From a checkpoint of a small mixture-of-experts model trained on Wikipedia.
Experts: 128 experts in each of 5 layers, 4 picks a token.
Below are experts of layer 7 (counted from 0) of a mixture-of-experts language model. Rows are named router (the router's row for the expert), up (a neuron's input weights, with its number) and show model dimensions 0-127. Each number is 500 + 50 x the weight over its row's rms, rounded and kept within 0 to 999. Numbers have three digits each.
After each expert's rows: a language model's description of what the expert responds to. This comes from a sample of Wikipedia text that the model never trained on.

# expert 13
router:473472571434453485571497503533490497457529478503582509549470604462391489472470405492546401513459553507671476523419472506438416507502579415520459490544457528478472552488510345589522551410553520485495493492481483405443551555448528505499489513446522467431423543535508489490481530486522444455560589509478487445507524433449442518611423559554450587486535387489584441644551482416520495495546
up0:554534556445537493542414503557494522479443412479512504499472447597450557508438420439471464608476527567550487558500525487567590503524598441568440462493534544427464500424487463527528490549501485505460499534415521470457538600595567482519501513438529473553504566498487503462376410512529489554540562482559544438479488507454474537444369564526476500464526407405519536471521457509448536472438
up1:452506505527477615484489551452537496556523584517459535571449551414445508592562463529553512507459493494481463448445521484416520410465562447540497537469553501582558542547510567538519483369432518493507529474517439507480485450517488515565567592495556490493409552564530499574515549571494522480453468461514531420401500515550471494603537460539417579477545403586537529549565473532470584486527
up2:498550450520454461491452491537472455487503500458465441460461615471486504466484518575481475432612517507586506485486566420435508470455515510473521512561444503496492469419419525530468481559541481492441501467551544475615501500417563403477520554464482541452506529511521579461515474537508514433514576491499503569569455477406565441472400567530614541484514549538527482494553497532466522567508
up3:521532495524479432462564412489500579549553553502537500583507459399499541467549461506540480552492558552577445474589487539510495471505485397476526462455558446451540439590501404526510478495481560455501546555406560485562474580521507456470507421503534440465480507504511449431516466477537491509408466455424493507585472483514443456444503598511514501522433496487500486576462564559488522472490
It responds to: Wiki heading markers like == and ===, plus inner pieces such as ber and at in Alberto, Alberta, Yucatán, Zlatko.

# expert 26
router:431442564491473526546567544451473503524518474552535434537465534435481534504465532439545439485534553468595445593444444485501398527454545510493503576506525543585454540510516450542494535438418435510539518442486455489532522520513562537504451569479520411477492580394474467449524495486604439525616527525448470419496417522446468506564479530479519526490433494429480488537514523486533513503503
up0:460387529567516573390477482467497491495456486534447524580460467539572575396491522486494494491459468342398499523500527435492520576528532465494453614484556515560585557528425481505505598482478489419520396516491518523481500556498534560457475604437493524502532497585472479526548401456502511404492435497394485386419550500441447460473443633446482471540555400426538454458461481457548430432520
up1:485605505564522543471562561443501480489502504409531548378540460610542421482537451545530472554489425454497543522504540541519472488522578439517592439458551525489568457452467500543556504500492494529474500474475399459549514579461474475520513407496535495517464478446531452436517478420512585495415483472538516505541487461490546463479536537553402477497414488484510519558514467532452451539529
up2:500393469441466489445535487584474508575520461535482482475523540504475570485597524527491551405474485572556501508455523584508455499528601480486492521492577521558551507466536363634560528426536434489593566450528542483547464505436505472536561514425534602487508528528481542466592534467486474467598460441446509528504441420469463481508539545601487502411419485463456497552421498452535492550550
up3:481490476495483578429478523470513522531401438519378576494500456418591445477488553494523565595579478544614498511497470547443493531485542524455589538468459528464452558534467432426459554487545418469639517505507473462579525572631522443486547447457448446524569479479422434446478536503516598505509474535523546539455452479621484564404505491545414538462369531475525514502489506574541510440464
It responds to: Capital or lowercase p starting a word or syllable, such as P, Pakistan, Okzhet-p-es, mon-op-aresis, Chap-lain.

# expert 10
router:488430577491459567531640552496472491413516474541540383493496529456420510575422399463540488569531643495495464540483455469417454534430441521521495583449551504518480545485473458479460577472498421520506500397499493416434521519475540593544500498460558438506387591503514511474495472475577494456544562576455460481462431530431469393472533512560429524488469480530522439527567538462501562490525
up3:381536396437468489484532491525486474462529435391467484454499467563475491594533449493638542531544477486492447498572516480518487528448446506483500524460454504567486513482538488443505422446473556540445473474517460652525472526531490474473510509486522454394530538541465554493572582564541532470553515522593518497550438533475445535503596395643496474491625486538492445543599499460430478551465
up4:466491451451530480504507463503477523478515515508543480553516506413539525534547506517592488527457552465508601480495507489474477509413509471467500529397356504522448509525407550547478570409342490527490469566534354477557504557517621458526629527475507477431478570497520472547509485508586516414507424499514539551481463531455426516418511532431453478591462527534562489549585511497498628525574
up5:475482482516420494421513481442472447523507502453542483507542527623339550628455574508525519500533534595458559577513507452507471478459530491533477461553488435465422530484486566398380474417538507566478497456493539523525490533508510445449514504517489592500477568520561480472432468471587512389543469499460502489496494488477507417482511488495585524488446567525545611554480565508560481448506
up6:413509458476496503477565474527492570511406520465482497498513534503557534492374414478464517484516565487458505553512472507512586602533442596571502604453463552534446497496573508502538468493456439566503495537499462439477570492553537604437480527449453386578461573536418430527438466433454540527498523533410479541482526488479501522577454436523414524378550491534475473423488476508477524514368
It responds to: Second word pieces inside foreign names of people and places, especially after K, Y, Sh, e.g. Kh-ark-iv, Y-ous-sef, Kaz-an.

# expert 3
router:420415514521444563469534520510466481489542443484578483488466551440515586540494517442538456519578530461560428484409498409491466540463526496534499521420533582617430538567415498577424574413494447483535444465508455504483508522486505512521417581473539471419472610453474406494561580501579502486504528558411436402445520491366534523464483586526491554458469441494552503535508582491462531477556
up0:563521502438526521508479530437518451467453571473477442479493407445515443561509538491560416514535489525575531536432540466503427501541524513490482621421472583492532456415534517578491453517458491396529491500477498471389483483510534502518517465533510523527512485507469482449561512521505498503396471536487505387450498547471487521520526527574476487460465481531476566529472491434453554477597
up1:485515512436568519495470470620485518494546595548542447516505475548493525417473471516532432516471460487492462417503471465551487364455509523458499558453493465484544499561508568454442539532508335409491482507535418437466397435474479586504443407473549456557485515550467502446514553608560577545471483527519529438527465538590553595551540435505435354481485515576521521509532562497463501466456
up2:477509505444424556507455422521496493561585574525551552467475565487601517554563432436571527475554552446484512454484596508491475543442389448568515497514530582465489491541430532406561522396520517559502489464355506492459504518450483425395416534465557574543502515536416467423445502395539507465483517526576553496456509475510496508514572528537586527495533446468486511486495585570502454498554
up3:519575465530482555475502486485556468415531456441506469530578560596516482523468555419544343427537483553427465487432557443383528500439465507489442527547476529522389527477511474463463463494402512467542522520584494555442652416422508482449498575483515442538513538583483476530433554545447490508460545507502526473517430509527464490470443492577558586547497527505496527535552439541464504525445
It responds to: Single-letter word starts, especially capital V, beginning technical or scientific words and codes, such as V|ehicle, v|asculature, v|itro, C|MOS.

# expert 61
router:388492510507454474471512539438467476448572530549508452492429551455461522527367436365544502515484541417522488521511618535497512611466556470542359496515481484488456544546455486545472585452497463571509483473425425540459551508417533531498376616391505514437541518512511402425502557485659462493549526480475456469436459502479503498522494498565474547544477460546523433510533498434599544578457
up1:492428592501583465552399528445538442467431487501495496468441528449503475433461531592475435531425484527450470431558493463533489465487488505590496551505555581428568459538545537470439438475392503503447557454427485521545546513567483473490575472471527558478404524488450509447470502464581584557516617519531548509503522570508418477471518518444522405473558412479555471610469512532474464537549
up2:555505511498505483530494448419492561596586458508512532521522577512458549488354519484584435448418514515539508535594481527514470491546538508408507547530488410535474565543534488541478487563526421504441519512544538530467497485564550492438514550580579549408577564548497447497383403363497523455572487542456540530507447444588435478566520541538476573521436577521480553475479551460532602522477
up3:494529483524541514522517482476444361537498516622426414471465498502448553458448532483460412472523621460400517490625514612445501539472436571547544414519476525537420390530456409524501537509428471496499456427536485500567423546475428519493549577497457437490604537526449470523465477436517504485466528556502494457483479569519487352525654516475533481451497530487439530550546479414486462545482
up4:412373561449423510513519413560537487544457604544504588545433595533533599490421611521394503426415414433484520491453483581530457493435471525558618569399503519545469489461513501454498522506580496477415487456506473460488487568478431495484417539494486416448544495498430484518550519585577505459519467500517477531591547479413505409557552473446490490415574474550448622555407504555522528453472
It responds to: Punctuation separating list and biography parts: dashes in personnel lists and birth–death dates, commas, parentheses, and table pipes.

# expert 40
router:491434536554567520570521523412443517488535472479496488546489526443405545543414414450598414500574545419594446615483565473440473539468471460528492553461428499474478584516492508612515550474463449587560457485560463502466563537401520491558388604461535528432498553453459423395475517490594459471507494565471418489432512490545492506538515546513451558494511425529566481502524484485582522508468
up1:537392441549493517551540481529454449534565416547556521443518526536436489460465528515552556431466482525512559452414412522524589441535498536558464467504579450654506502467579457488622444395423546447451479441494482519508442528510489465476501506505486450425467435537506547495536426607530469567461406559417449527516523492448532512501519501486533434451448364484488542545435505589491506487514
up2:556461450499476501406542416520395442512542554507508509540520501480495499599513476484461468553450442524477520480396583396453543514503568593493483592518456479496503519540542504541519492418421503528474492510569537383455514522428467520415526476495543479574613485425476558505473455511541474467451548526449546444489594525523474586503543570415565436488428500586585571582487456495545483494509
up3:589468497524534483538494452533476492545569550553423495554477475506435524522499547460470521577412492602467502551461443544472509551403461430536466528495422549493481518474498476455501528563433507483471471469477504430545520425502487520472548559416445507489487545536522519595472549545537554566449520494505492430491506633451484492529468493453387491487600442527476415646524472505439568422467
up4:461601539503477396494455373429514572528519567500488520495483570471470513481504451550483502512335496442550524485488436455525459512572498436546479609551472442533454530428595612494499542545522526540444554420472404490423512442423448499470577338492522481496545490468469568551522460486508432538547436507550529534533429468486453507526534580426462470467535514556539493592514496527470467522486
It responds to: Commas, often merged onto the word before, after clauses, places and list items, and as thousands separators in numbers like 7,000.

# expert 41
router:472476567460503575482502533434428469467519468534552518533492545489429502515421517497472436569548551502567470502506464539470488486415496490589469531423525557463408552533515480530506533480488508502572486466458491491494540539517610561489540497458571498516431533458416525429600616490532508443520612489496462496414445419528507472565414518520534506463502425475546435469460556445507549541538
up2:443509492470515463518555531491455453454368506523482484538553489480574507467540481597557476421534471517534417457490452472473502452489540385443590537454592583484470473462591442507500452527461484551458577413420444423497411441459580542517516475557495530452497519569487534492487533501546518440471536534534482440538457465508526451470494526522473530517582558456482516576578615443553441567513
up3:406514530477492501519446519456491411518455567504504460533523555483536544485424500497442470518523391490509512522577586517627570535512511508496574450548505458516508504577504562524528429474552539554432575428511509389483514530451633574465472548418539497474437467489505450488527562573407431519467458581454545543430485433471619471476405565491521511507460480556500444550477484467566519472522
up4:403591445560523407460480544457530452478465444543555554440390497496514583413398444559520489650448539479512452533456426565403500472539517557533394535539536523502481522568507567511478524405549545479505482567532446447550579491395518513484499503488494488608520447541457440499516461464502518474530468494492454501517537441453598494550457550500441464478537590480495479466667540491446507433493
up5:457349421489591486514401386499460521436547509411456500497497468467608544489491573501488539480461476502525620484413526515427471503547506439412479536520463468458418446495599432485570546408469516515446525522519506534523456499481494529470466537522614561536534542446542529519540546463527362583581482581479488483408492451505426548423505429533469480533492533462518499566538504462435459509430
It responds to: Head nouns naming what something is after is a or the, like township, town, village, city, church, species, station.

# expert 44
router:448444493443468549551572518534451443403536454531514459508463541437459549561434472521499520580510536491567423530530455477423557502434510428544493506399502516476465495550478436561430573461431427594602516513541440527518552504455488559532479510524485502476552526424458484442599538469560471483484599506543530461490529487465527428485484503516461601423466488513513459476500487474533547577494
up0:538602577529508501518541435367550549553553476473526478444544535549471559508429566579404427487483479559509492544467464577517510508594526559446455610510553492460482546469535573561527545459509573540450525463543484469525409573412547439519465482459506598497527501465541389475479471495445509539406496534502501517494501409503469459558488567398405451514460467510550425520518512489536569427379
up1:487441517529490528479520464443546501457456443469521570396462503516484558591613466486444511475463574475479497492431481412434510450444498570568538625567459497448581542524487583560474485432479499569539549460538525517534488580559466499587489577565553417526413517467483524560593506617420491502595533594467436430541454479564471511486607523457504484544468544474542475507488515446498485563525
up2:540476492554435439527507500544434496533596537452494445544486541428507539594524535539522462539502480551533472505475527413519469576545546474547539483486410523481519517532542506481568497498478487509526427552493566446455496615552524547594415510453543536555442580537540475457552482415562472519551492452586453534479497491383458481522473465469406441467607544494463549498489475486415555472527
up3:369502453469503494527475482504557451454414421468428564464570484517477604497439424463549549510525564507464453439489426503479515485459483442437455557552494501507400485592574579630501509406506477569546409536532509590483458552466471493491443601507564474475457465521486505517516503515561560499459501471505450576451492505495447496576546501485471596373545430459477619572552506490528463527548
It responds to: The syllable ess and similar double-s pieces, such as Vessel, Hesse, Plessis, present, address, pass; also numbers in tables.

# expert 60
router:480530532447495545463537524386521480549532372551520489535450584440437541459428444492567409641525543475506474515432592420525442481422582470511484496485511486541450537583478515519523487482475471519524439448418417559536449551433586522502517562498482462429518589531407467445494543525521528460568576531502482440522413571504462485531438573491450590450501469527522511541471469452552497528541
up0:450455520482479612502486601488586434460513566486421520490382453536522540465484523485603495509505479442507635490438447426480447506498526623513550509530435417413459495505461485537470498456506370463502506490367435580450436520541449532527586491465476569452549429416398534504483488527571466510464590520546436434559446488508500496492481578469392501563507542485513562536582609438567451446518
up1:523448537496477405381514500612509497505520469559465547514476559479524514480460544505460512521548526484462486540454558498529541572436603633417535536508461592429466542559631438366501440482411434536492545497544467491474513515552509485480510578442535511527455483504478516434545515550508520491495438448370421452596539518388520479502434458568478515499513492497460467501489516498557465509486
up2:518478512520523449521574539588501458428486404515546483524473503565577446513474485482512553477496546567448498489591518448470437503436520565514465438597485478425557481474412424501547580540436467464468475494507499516395494573515495569558494533545430357476474496467535560514537505428496441437600509461513496557497580413509577490472414506519549472480574508437528489476496458496385596497613
up3:520547537487499542453506497542524425547497479512400449523491523446486447458516427489578489429539498420499549527502500434559462509531433482535530497533552484549462587539465446504534552549451415524488436551537529469488408582564530529477488469435484566480564471426412466516572521537501409452430586521497473418425543479620472544539529564493503573546536440481534551521502480468555465404510
It responds to: Party names and cells in election result tables, such as Labour, Democratic, Conservative, National Front, plus other table numbers.

# expert 27
router:470491524482416481548573514512422462451530506600521467587422592412472521539368475422547420534464518422503401544512480449441466556474513437574467567492438550566442524510452441542473519503462443534483454507447464404523533550419587534555470595540483458432484604536489474463484470465578461408574492552470498491486452392499490377529445514449466539481477478579494467537535541507539562489621
up1:474554448375520532546447480439574475508585488452488479601429464533474499501589441578451469548675496469652585521554522361469463470501503506539479540544535437482495494543502475558453500498580550511471447491447459561504509555592408507490568536454459420462574468512572561465502458497530505473500481477468485518467546516501369511468440475481532508535484471646497463458537584527565648430527
up2:526430455567417506554462505579429326554473568442464442449439522496410492508488489507524543506513447436539444425488491450506512536516498581474478438544481403514525459497600553561528634523448548530503581436549528542458501518403526595457424478463475486559573532576482538464576488466541553453509563445478458517512532471412566455471443502499434518517572528473487544558544457530511477465517
up3:565446536485462547477501506519415508546412487491532505515430540519466508463488544482416504481522525517487458525528481456547579430571467563553479503506579513432519530490588403503521546491595461557435521484456473428426507476477410515515436511504511483550484536508435488504484552543458490437523522455536494513453566531543445461511543412513472474483343512479440553547464527573431493508566
up4:514437511436448491509484478518448426470456449556423533587478484551542467446481485493475477477504477448468501529606496527506567459431494505450583548444510521567495456499521490549536460478519514536513491514460485494472453613441554612455449546499451445451424546544532553454484543547490474469480569493457549501499461442591420424458532510473484649537482481541516478599458590406395524510576
It responds to: First piece of a surname right after a given name in text, lists and sports tables, as in Tim Cur|ry, Herb Brad|ley, Mc.

# expert 58
router:429488545458449500553575561487521454471520453586502474583514584479410514536401495397497448504462545459576482558464472435458495536439530422578493531496435572497463573487429436565509535502481404516502403493451484424496520553424569520563464504490494500440476559434491499444536480444527477452607525510467537470449485429535548491587478550483475533417418504536538478526572541482610560505579
up0:563573466512425564546381534558438434591459493453507514518490537495489484422357478448537504487483434432502502471458507432478465549539570504595387574500483560454569500460428588562448531530520586511457437517471561483501519568596525533585495458440523520406455565482504472523501485534477438481537482512450538426488564493418508498543463475587458452493526517478494552497484561571523508579553
up1:465494499431528451517447584455434419516552471530467464457522485508518558540485484483499478417434459548494551391490565526586497415447546474538527501454520539491444581505459466528394492574525503505559481556454539528449503577529440470511558512545517542506526495511519489525490502455479433477460586499525496518569533526514470557538580447567482480493405541483477399469444560536517474634474
up2:577396457541449509485490445451450500429498563418544451527479395482503502428476536538508401532395444571490431427435450488539502475496456446514458473525505504493497544500448482509425549585464570473489531518478588484499420520576469505424569548534463488517497532608508581517486595503574518536469619532425442492548508539480548466445465488489514465625482459535500445531595407553570484468477
up3:579445524513434506475451439431496562598419495418485436526513430490481447439573523566508533445419507453490475463544499452540446508468530429454486487405563441598500513452631519555481483466534425419534460479554474461439515583470433506565620448478559478583536549425497553518558456439559494487557656500502507470557491585457511549428510477517639532477609485442499471472570659507586584527460
It responds to: Final pieces of personal surnames, especially Slavic and Germanic endings such as -ić, -ović, -sky, -mann, -kins, in lists and cast tables.

# expert 43
router:456501499457452519467542620504507462438594454564546526502432508432403555537424432510508455587499507451541499496412390460509491638416488429513483527421459514533417481575443455535507502396545485443529465452476449512463602504526528557500432505464545438500443561512503448467532501455549417434530580572501445490441470518395505452559515547545535515518469423615558509461494563470555535484496
up0:490455531495589453409498531466444512534578496473497493445464533550539542551597513570478450507539485498605538484535470422579551609534514455464438547471467544515509513459502450536508487565542542462425588478454486492443429476423481584535481429471498469563534538552556468580487509495492592520530518558501516568477491497414578435600497490498437461501502571431464494449436510419541496456540
up1:452404500482472559525459581517438453512588528432533467605492443392357449453491532441542478523454514473491487507503564526463545528534406536514472547501524581487568474566536410474544547450525524473580549422534513539487613563460539430504415555428526471456515460493486477502579459446525501419521501461594451538414524491473511510539513453500461453460483451531637534399457388451475455525460
up2:465532507582479557472424493547561463506508438455603512462544494552427511555525580521458598527502510460624499386447366519419539497422461489617519502556594498454461594506592507527462575550566451479527432424536492497459487486512461509490487384408495526501606537536520479494525507586542535513589530559520466507508488482498557565530443569489473460543586489488486493429546438490506505530467
up3:509550494504539532498529422413456493567436525501532421426435573502512615584453531549558464520420460545479538572502519426524508485505482461471411524523476528493364524484379616551493507469527385560489452473479485573458504545508466446488523555518425495408483529487527524502461489448561498446567502455461493569547536554509461434629597515438449545615426393489447550567444443502443454486501
It responds to: Ordinal suffixes and measurement units after numbers, such as 21st, 68th, 12th, third, plus km, kg, metres, ft.

# expert 7
router:497424486510419542546526544490439448472500433540542542480513583517459578494448464465558422520511539526493417469464489481488425555475449421547519492503487487479412575492508457536528568482466458552545484533499460539499575522414494520587485494451498430450511592468496445443506537535509529480487532565439497505526461519509460509549414480608471496505512434530545440599516482554596573540526
up1:476488504507629582430494450564507536508435541454453444504445527502534514532467431448437428521473571405536399500497610555448448530514491518418496587581470483467466453502524462428431522445495508601552529357490529532496558533283424495529521477457556487521544514439550488475491451522511475491520531485516430555417479443552497553529512519492484551456608405475530522511491517508487492506498
up2:555459512493471429397504524485495505437480493450465556425482445451487467450526537478565517617532479446491494553508554436492454450395407486458502405430469488514586668464502523453407593566458451542435523454485561473520519482462498518578599458443503455418514553536494490475496463417498544504600484571506478490452484566514493521470544563521478535524437501404496582504517489564546534559420
up3:600565521567607529570491438460602432535516459373457481524496484530535564556416539463441506489595496448497435540447471479459415593479496420541461477490483348542484521500491472483489537553505492572411499461445473553523528486579479497553474520531410548527465497408493547486508566462490475449571493590443553569521513512431481425502456507463444481524497534612562507508520418471619484541435
up4:504512510479389544510454463499504496535558499561484492550463466526528488549495453513621431587513549458487471404494504503518464506452419490441551538479485461499524626532475509516482535495524612502497379535549535489552509534577492491586543581430450400473470499525525526546533504516486481475517465430502591572471454473503465476511484385474553465563478502505523355560436477558517483457502
It responds to: Word pieces containing f or ph, often inside a word or name, such as port-f-olio, Bay-f-air, Out-f-oxed, F-eyenoord.

# expert 18
router:423468465480431533497523475545437454493577495596540513482417520507432527538420451494536461581513587419507457541415520408454533492416506440535440577382477530455416475577445378567426547455513432533568545469523507541478499590468525560500377552525494469462470548389422494485558577502563473473516588488479482442492467409448388483512489505525488572519466484498515513542494510471476513565503
up0:475526577589472564509480394513503542484475510511530503608486471462452511550494536470433516501546541441444509465451458489533546526508555489503506509502526383513468435447458573542472411522426549536523540450632545502427514486507502530539481421537459456484504566552490617478432447417472509489469560559398505525557504491502538432598426520525525483572376501514503492511471472351590500485576
up1:420568555553639421553523505499528491433542551532556555559470458517420481474433449507433459519469626418479529461461525522478535435484400543539418481491568560506428480454566478594557549486486521527467478520463430466427489480539530483497530555445423579444489504515604437451540617462562495425468485523460507416481496521497505514561518435540463456490434454517503452593515444502467460501399
up2:534502491502591526491434502427547467476486488477446430495428410547565509489488392430529524425533471443485462484473457441496508568463501537502553597557493566485449485502496443470464486522502476527491427558456495523557431556462587496530562517499528542601456575485542554508486512427450516453408530547601558443529516530470473420419583606462422526504533490481466535509586457492525499602543
up3:566462532492482489453474585499496457489580427498460565469462466520544507614411523441595550490563520426469479451578406485467458484576454527392447400505432496462419501493488477443535493506525439552534538635466565528521508517470576587544566524500540504491486532518494452413484568486487488467495445473533544531517493512456498462478665513477447534545514545524550573503434399518471485456502
It responds to: Separators, dashes, zeros and empty-cell markers in wiki tables, and minus or equals signs in LaTeX formulas.

# expert 51
router:517463547438495513521539518469540474532586470474573454540439568454480492596460492485551435537540524438560401531457533407481451486458553477611446545503442539562495538542395456501426605501409442561591495449533494437443522508418527562530453521523537457524467472441498464466557549453513484478503549620533451516495501453430472400499435575458478541439457541565512471578514510445547566507503
up0:481559490452458478521448448482523534511532400454464434411470441547504552503540504433490564529468546438514508545554427576448471463555512472578584520482471519402465425562376460601488412552486517498518513532552520517450542499516467493464493446434490490585508516582460580501470496567505509444440551518503534478541644576532440464515511553504443448515528511492505515499506471575502511534465
up1:496583468485487490551524572457546430472443412531503565498478428451515591529494622507497417512509451517452586549527442542560483427525428440469454551545500480468451472544526476549504523394499558648539514453380576522437541502433557555446440499532537478403530480460506477492557449467529471482443503503558493552389499500499579534464523532489614569468529466499466397581508504524514487514471
up2:539467512503504539569504445429550354444536519395532534409468601523507534507476494511384523453491582522504449558497599509503470518519407427499594618517524483576586502483489404536514484505475521445537572631511561492534530523562485539498487444478572566565464543544481476516551571472463454477513507523473443501473535512391488486521466486445606480462551533420550496481451570564488522463506
up3:540604533519541513579483391511505419498679464570462441475478513501503474469511419548568465588532409525525462489475502492629427542493477514448597526488479507466552538468410514557537529338504433521480496466468514482521538462537489500578556473468500476487558486500511533529460406472491517478600473452523476458490542518393482521464542465501567608422473553531479480440512530589570513498505
It responds to: Words right after was, is, were or to be: past participles and predicate starts, such as confirmed, known, died, a, due to.

# expert 29
router:425400591446477497531543515421508445490517443510557485460521538525392558545439510491527503520603516482557477557402450471462491571446515475577441544472497532521484604538458489635471577465416460482544482445436515384509536562479606571518507516519544491423516527497408516487501535510496498438515529489422513427459421469508523464545429571506476500491482426551588432483489554502500560495494
up0:523561529402384493539533580497477487478458502412485501495445405539500486521566416375500468519553512612528522531521545477443553575482582434477456509514565563516510563511491439477505409527520519420431539454488475459527538567501480449480610456516479538519532524556467535474546485538513457454412532449419529585557423517578540518486454514565452517523410443493498493554549511474548528541506
up1:478562436522465500521611469474525450484504475547551500510530375531439536505495471368540503565538540496448508604615509573605558518628539454459499526484453512489555472609557461366522495516487474502578593486467545419461540522469519488497541420459574391460439520520466444562489510516479513545534548447444523473540472486489511491513507516550474463476547469557519508492494552534510569447446
up2:446479525458506566563432490508493450457544521479529433482554454647518530486464515517362514589581486520479507512537522449579555497488435496498447449500549557472479510549446512475559528515499582552575373565457532476509419526512525450578473466547459495471541535497481535496504438499487434484532514524536557448542489563502563440468520505526590567614473596516436505517463460438561508542437
up3:552404480481515471428531412416540567549543481476552504453451478519533517515475538525496438615603501444514492577471606460480512413516436473444489472502466551609515579523466573432448424436475575562539472550469519434507563488439532510516537487483554463545493403482422428518618453506458425418504520445446444504587461470486589471501543475473523490497463352473458501534599540414501526499477
It responds to: Short stem pieces of everyday concrete words, often before ing or ed, like sweep, flood, gun, horse, pip in sandpiper.

# expert 62
router:430468498475497515550603538469439467511552482519550467553460537438502517530537420497495495473474539492561503496478498445508491578503467399540499496446358565536421545522431493531443636492457432503523468470499455473523499455414555566518393562556477473534491648468399453486559508450594469504482613597477499405459467470493465429513539533579465507465529466573492478476529555511523532555584
up1:526555431480446470479564557502585428488500512516510397554511521437483500474425539538586558542467453469454478444400510476498509512487523484500442497504539473499488426552511469530475475528448574486444407583501425507458474508445520475496593482569532532530461515550446506500526514460496470583620501474479486580475394494506462403533462543486437546467552462495558520474511460512575479509515
up2:527530441456501477469353567441482495447552503528495442467542442567453565510521484433489469511582530422554446476459487476510538500375499464493535476439553458498501477468490535453467456482509497454505491490550598470441520454433458509522497584548631551513404450482374514481537549445444416458455561481516623543577551511381355494496424482531464488499458593498550514525461522481562533477523
up3:494497530510451575449539549479531609435509530401446483480474442452553559539493572532520523484582463517546428451430516528593515526486539498572418495525411493594424468422538483563468543461559486557554463453513518466559565505454547431523460513543468476533499527456510504529516612464465527515473508533482366527515401467405423520587453526532514580493542518480449554574487486502501502511472
up4:495564541487521517467463517469505503440559479494491431429477518468556533484555498470497443512513515386486395426460500441478576450567569483465521528505480544467494515515439496496461412465488511446539458592591466507527471511597497416445509463461523501593534374495467505458519477470479565448504554575416406498531417551491506584577641516470516521510493514600504545535546417469687534585465
It responds to: The piece and, plus capital starts, inside proper names, such as Spandau, Khandaker, Mandatory, Randall, Janmandharam.

# expert 54
router:450520544497485493562495568512419475485520470514524443510469547497441559475438504446497390549534589491609447523481495454513516509457520469583503582465406549528387532542460461518529540498491444561543466502488480470526585527455559583588497511426525475468516550448480429469526518398488501485546562529387444446450490535525504431491456512452510528428506420554513504567473534455505618415507
up16:437599557495502473469456519548471488505449502536497535536514562511481533434411500507587469472461430400562493606480566475509613473511508510600461469514574545535452418555547567437479560447506501510475469440386504485509539411519516496513529551393533505472537483544563428582479518507488475465510470527515477536473447602475473395464617497533550503570483526574438543558477485507552622526595
up17:467520506526470590383504558456474541458526524464505498580458570606504440486516457563544470500515423464515546480468454490515544504527539551538535520576495504456379415473437496519431479546475439457564521485476477504543460528433421451489456483484560508504482482468604494489531446504462518516527435557524466565419551537381570469450490577438507539409465492530524467547440509475474463410525
up18:497503554414532542385477502574537565534453425460455363524482535474466468459446567468647464562418486520494520584522585494464468515473466489482496469478526385454462549496517450519526461513546531432456611384473473567490459520500469429460352463481527355493538485453467429463535632506412457426475535525541537477470437525641439481521529471462525552478512495536509489482485398442507508515478
up19:564484529496530525423440549524493492416524484394442540527447496460401436490455496531503507528399558520469517453507554465540507507548492573497491451566517488525528437570437493528454543441455451575509487523413363498460406595542467375564522532520523525516520445433507495410552601538521561448501525479537453524440490525480414531556516453468486545495504467439553504474530471484483436484468
It responds to: Paragraph breaks, list dashes, coordinate separators, and word endings like Metacritic, Female, Male in tables and short lines.

# expert 59
router:458479501493518527481590574528441504502505440518527483490449485465434453600463523429528486576543494402543465519469520397468424588506551506618448516444366611592481546482400512495438491462437515503583478481481502391447553507456475562553451538471513438495538507469461477446570535483565445393455589576466528439490534492509508479490474582516439566462444469509592505552566513459528556526511
up0:561529598512505496484474497509507516458414507646517548617414457435504530444507499483513519491523638420462454480538496503559469515557553451538403533409534528489465496447452475514420481557588529499455399616479548485528538449464440483536431459453481487421530563469523524523450521489425516508417472498499544456450519524565523523499565508526606489596441438492470428484533491565539516501528
up1:395515551585514492482535426515504559506522544511519476507516513567559483377516469441556456533588451469476582511475518455527537546523486522458388463496510531484457525502445487476442520492403477529523522494527502499465604525521482472496434555465406499497577434550445451470531557604481511472464523537497599449428496531503529355511483524579540500506483479545490572442383509479514482508481
up2:492509504392581520416482476634520530424523535548466531403476573536580472607542492521513493485526501496514543457552426477460463519566526551451402480537418591499403496545415416524522453534477597512481445484517500505513394552494587531514533543507388482577464597554523504482510467520529527542590505500463476596468462438411589499505519449478544474554454454475460569471448488528451487542531
up3:554537376530505458455519537540516483515418526461514612425580468511453487469543531406521521470476418450516490417523525569511514572511377457503413501443446494523562474461511495493502560549554435543463529499454540559370573547466528590484507509389483568507456511410551499538445523468546556484440529534481531573421547462577450527449488537487477524526669503493511493515469442580563494469505
It responds to: Main verbs after subjects, to, or and, in narrative prose, such as took, wrote, gave, owned, states, to make.

# expert 57
router:475484544450515546490482560399519520455537477508498453536450488420486559517406510411508489639532512516520526584511518490486467531446509479594436591542488522543408506536434522532421510451475498614582455448495479432440575650441545524533410551459540456524437478433464491456544563499562407476549550570519462501442474499523451427532459519473438532430463452557534461516585462437511552535468
up2:604493510476434509477562545501479421577504446565491542461515474514540574432554393492522563490444479545523465465530529511496519449535549523539452477553500466526497456463479486586475470445477585499427444530525537504539577409528496523475608457512508538430536461473405506529519568494473467630443479489540480509589505524590468424553519455461547487370501516466433475518414526478559494476542
up3:474457598547474456553510509460425479500477536538495438431518589586552514483576461585565499585460492506537561538461562500504549458463472537504515553509573417487417516457527516527501496532580464559532546501420545423475504546537472398561515410564521392498461518436524506533485409496469495497504581492484534641552458475498418409432409571436477491579580569470407505557443466551430500498519
up4:407519509579621468535488452570413556536606533475427474494422559631460530491495603489540506497492537467462483387504470475484496432439443551492511455581518493554522412529383530553491528503558466524514425543506506609526578505491477524524536582515479437661513491519467507439415522536450415528458525451506559537507308476503546499450546599461507553549501544506512480539400504503546584497546
up5:583486550502542580432473569529573518518475488529385464506464546422485461573452460425508490380512453525501353527522407529549456425525502571568454462526525533405437537453592463473509514449400466527486419486510499522571498510614508489577538458473454551446484523543477478514571509559485431500624436515391524460492473515492503445486526534595501471450537452536593469510470543437481534527518
It responds to: Forms of be and has been starting the predicate after a subject, often in opening definitions, such as Station is, It was, were.